config.toml
num_hidden_layers = 10
hidden_size = 128
n_experts = 32
experts_per_token = 1
d_expert = 288
d_shared_expert = 0
hidden_act = "swiglu"
moe_layers = [1, 2, 3, 4, 5, 6, 7, 8, 9]
router_score = "sigmoid"
normalize_top_k = false
routed_scale = 2.0
balance_loss = 0.00855
balance_bias = false
init_std_router = 0.0216
lr_router = 0.00212
num_attention_heads = 4
num_key_value_heads = 1
head_dim = 64
vocab_size = 2048
norm = "rmsnorm"
norm_place = "pre"
norm_eps = 1e-05
positions = "rope"
rope_theta = 7060.0
rope_fraction = 0.5
qk_norm = true
attn_scale = 0.125
tie_word_embeddings = false
parallel_block = false
init = "normal"
init_std_qkv = 0.0959
init_std_o = 0.0
init_std_up = 0.0959
init_std_down = 0.0
optimizer = "soap_variant"
learning_rate = 0.00847
beta1 = 0.95
beta2 = 0.99
weight_decay = 0.022
lr_head = 0.0103
warmup_steps = 125
schedule = "wsd"
decay_fraction = 0.945
decay_shape = "linear"
final_lr_fraction = 0.0
batch_tokens = [65536, 131072, 262144]
max_seq_len = 256
doc_mask = true
train_tokens = 615500000
max_steps = 4800
dataset = "wikipedia_en"
Below are experts of layer 5 (counted from 0) of a mixture-of-experts language model. Rows are named router (the router's row for the expert), gate (a neuron's input weights, with its number), up (a neuron's input weights, with its number) and show model dimensions 64-127. Each number is 128 + 24 x the weight over its row's rms, rounded and kept within 0 to 255. Numbers have three digits each.
After each expert's rows: "gets" lists some tokens that make up at least twice as much of what it gets as of all text. This comes from a sample of Wikipedia text that the model never trained on. Tokens count by the router's weight.

# expert 27
router:152123161141166129158137105174151114108164095113096098155132151120140146095119101144145123084126156134135151141112106099138149156101117096115153107124103132141107147163139124092150096169172146
gate0:097133149123133094110111181121075138145157119121138095144137123122164144158102141127168142141096075138113119084165122131137097130122109143127116090159158167123139144135125132155131175178101116
up0:117097134121109146124147154164101150134160120085112095146155115173187137104132150111157156118140118159124151116132141126195093135146145108162127117144149143116096154142102102139144141150123146
gets: "ed", "ing", " that", "s", ",", "d"

# expert 14
router:132126161116159085151127056172100128118141131114103105119130160112159144092116086112126097135184100130095150141097136092152118162094132131122147154109133125127122181096131131105129080150139137
gate0:151164150098140091140104074127074113087106156152140157137140171138149142145128107132132090151155098136116130129093139155158137133118151151148143170110107130156103152114140126122107111145110096
up0:117133096104111134146066160065160146124088144146097139080138131111155153132155102092153083142165133146125121149109116134151141120125175144109125160092121163117106159076174106118150118139137129
gets: " ", "-", "gi", "bi", " imp", " who"

# expert 9
router:160121171114117122156102114137109108113185127104114108128142164139149160127122091170102093126092124126128181138066145109154121120107128119122170072141159157125156128131155146096144100158136154
gate0:113124132126085134146146092116109119132131154123154109104109100082117129126104147152094115120143158119111130134098135165143152148144130111128172168127150144111134153172110097131091121110167114
up0:124132188147177106143127097105149166141136111130147187133129130113117126125101132153149105111153141085098137137104121099129178136148157179098134136098114117088127121130148130138127096117116068
gets: " W", "w", " P", " p", " w", " K"

# expert 18
router:152144161157170112158122109139156140109149104132107117135133143135164157090076117176100132142148111150146151119097140103129129154098145110121143105136130140110138119104151098078115113176113153
gate0:082134095169174115159181118116122138124128191101125146135130137139133132105143105147120108142133081122135161138132128097102075111159165126136133159105118133128131111156166148125126143136107157
up0:103117121101117134127089087149149086105163095139096128104136095156140123176096131116127175140118166116100162117132134075103133127088102164113137112108156148104113117137126129126177116106150178
gets: "S", "A", "C", "D", "\n", "N"

# expert 28
router:123102170146157119141145090139127100133132156109114105139113179151135144088127106161114099125141141165144152179100137118126137150125110164128140122143114158136112098132158125111150101143143133
gate0:132116130118123092134120190096114143150166139104151139133130134126139167106166108154141114163134125152135133132157134100059136132133116159108122128117121115158081132136134161120151153137142117
up0:096130105127140139125109109130132141124101098174138097105119145131146102149096131125127164126073157107109158109140133155173128130097118100106094100137139090121175143052118106161098144133136154
gets: " ", "z", "k", "n", "an", "in"

# expert 3
router:169106118146151131163130105139137104129130078144129071130127157114141129121102093149124086128162119142101152122097103072135112141093150126108143117158138170151120104116183086116109122150142145
gate0:116123112116127070153141141132104166142131120126117116098093150139138127116124088126143143066119147155137149142098132161149108107088136150161091122123089130075107110129161115137130195130105141
up0:139152124101104063108142147132139126106127128141151161090151129153128135121129125152176151128117134082141130096143104117109161116112138145132118142144135134149177157127108142127112109145138125
gets: ")", "\"", "–", " (", "\n", "–1"

# expert 19
router:158120151139140075130102091145120089116127116097121069097143171102134116104084147158093099138109100164146190126139142137163117145115143104097155123140153131172122126111154114076167105133125139
gate0:136125140105137120164113148126163078097119144097091123151128143153125115095128144130119073133114143105084136104105085136138153135110167137127139122125128091150139155146155100089150135140069105
up0:113099137131099144149116098163166100140131150150120121145155108114125173120144154067122134138126120119127151087108085099142084146132135192150095158100096153115153111100112077120135128157131133
gets: " ", " P", " O", " F", " Country", " Born"

# expert 23
router:142072167122172117127112102112107102122168127139124101130101147124152148088121120143119135125160110178108160144112137105168161138129141103148179095104126090130140155102144126090138117150123184
gate0:109118129144144108134094098151111162151161139113143129134095159127161095130155140143135108136145128187109168154181116141141128165117110115130132157123133095114126155086122148130116167177108115
up0:174155117132092163111135138127113110107109120122104142129165104175125170115079140101134103144110143139095097139099139125083154128134141146114110090134132117117149145160095090136161128108120120
gets: "ol", "ph", "om", "em", "el", "log"

# expert 8
router:144121158122163089143138085150128112128138127120115118156099166141128133133120112127129105125144113180150164171119106124162123131100124107107160109138119132152119111142135135130122127137138142
gate0:099131137104154153132147137120168142149113114122100137194125186152144164164123099135156090157109090171110116126152089111116115117097085135133122153147098115131128132131136142132166156102161143
up0:116131103116125138151126133112185156142084115107122159162127153132148147140134112138140085180117075181105109140128053103117103122088107132160076162118125089117123140102105138148145146110155148
gets: "-", ":", " |", "|", "=", ";"

# expert 7
router:151108133118132098183117108159152122115133131137107116175136157114163176083092121137098130142136097135092138117136113115162125137114126113119151114114173137128106123108127167130142093146118120
gate0:124129140134152134134111093147119149134131112129113124134114134125146171099093140149111123119148120108133147118136154136123101158109124106162162133141161085123081085155151124149108160152127145
up0:158100143146159166145104151115117172122172092145096141137124146152150133095124126122147118099159067115135163161148135145097163165129106116165146125126147128129132122128150128132141096114107120
gets: " ", " con", " car", " can", " set", "er"

# expert 25
router:173096196157154143133131125159142147134160138123088124159128151114133136111125115144112117105147139153150168163102117106138114122083134117121151102149119139135091130120155105109122127160146159
gate0:083114126141145180146085151122129115098093093137102170153108098120124132110127120160124145076153104170170128160127145106132144158147126113114071129127126118173103125133105148121100121116137116
up0:138136097123189165117132115137130124116129125178131147098104103171120125108113118120109105122147097136140125135127134112135125081133114089159143143151135153120119142140138138086124149148120121
gets: ",", " and", " is", " or", " was", " but"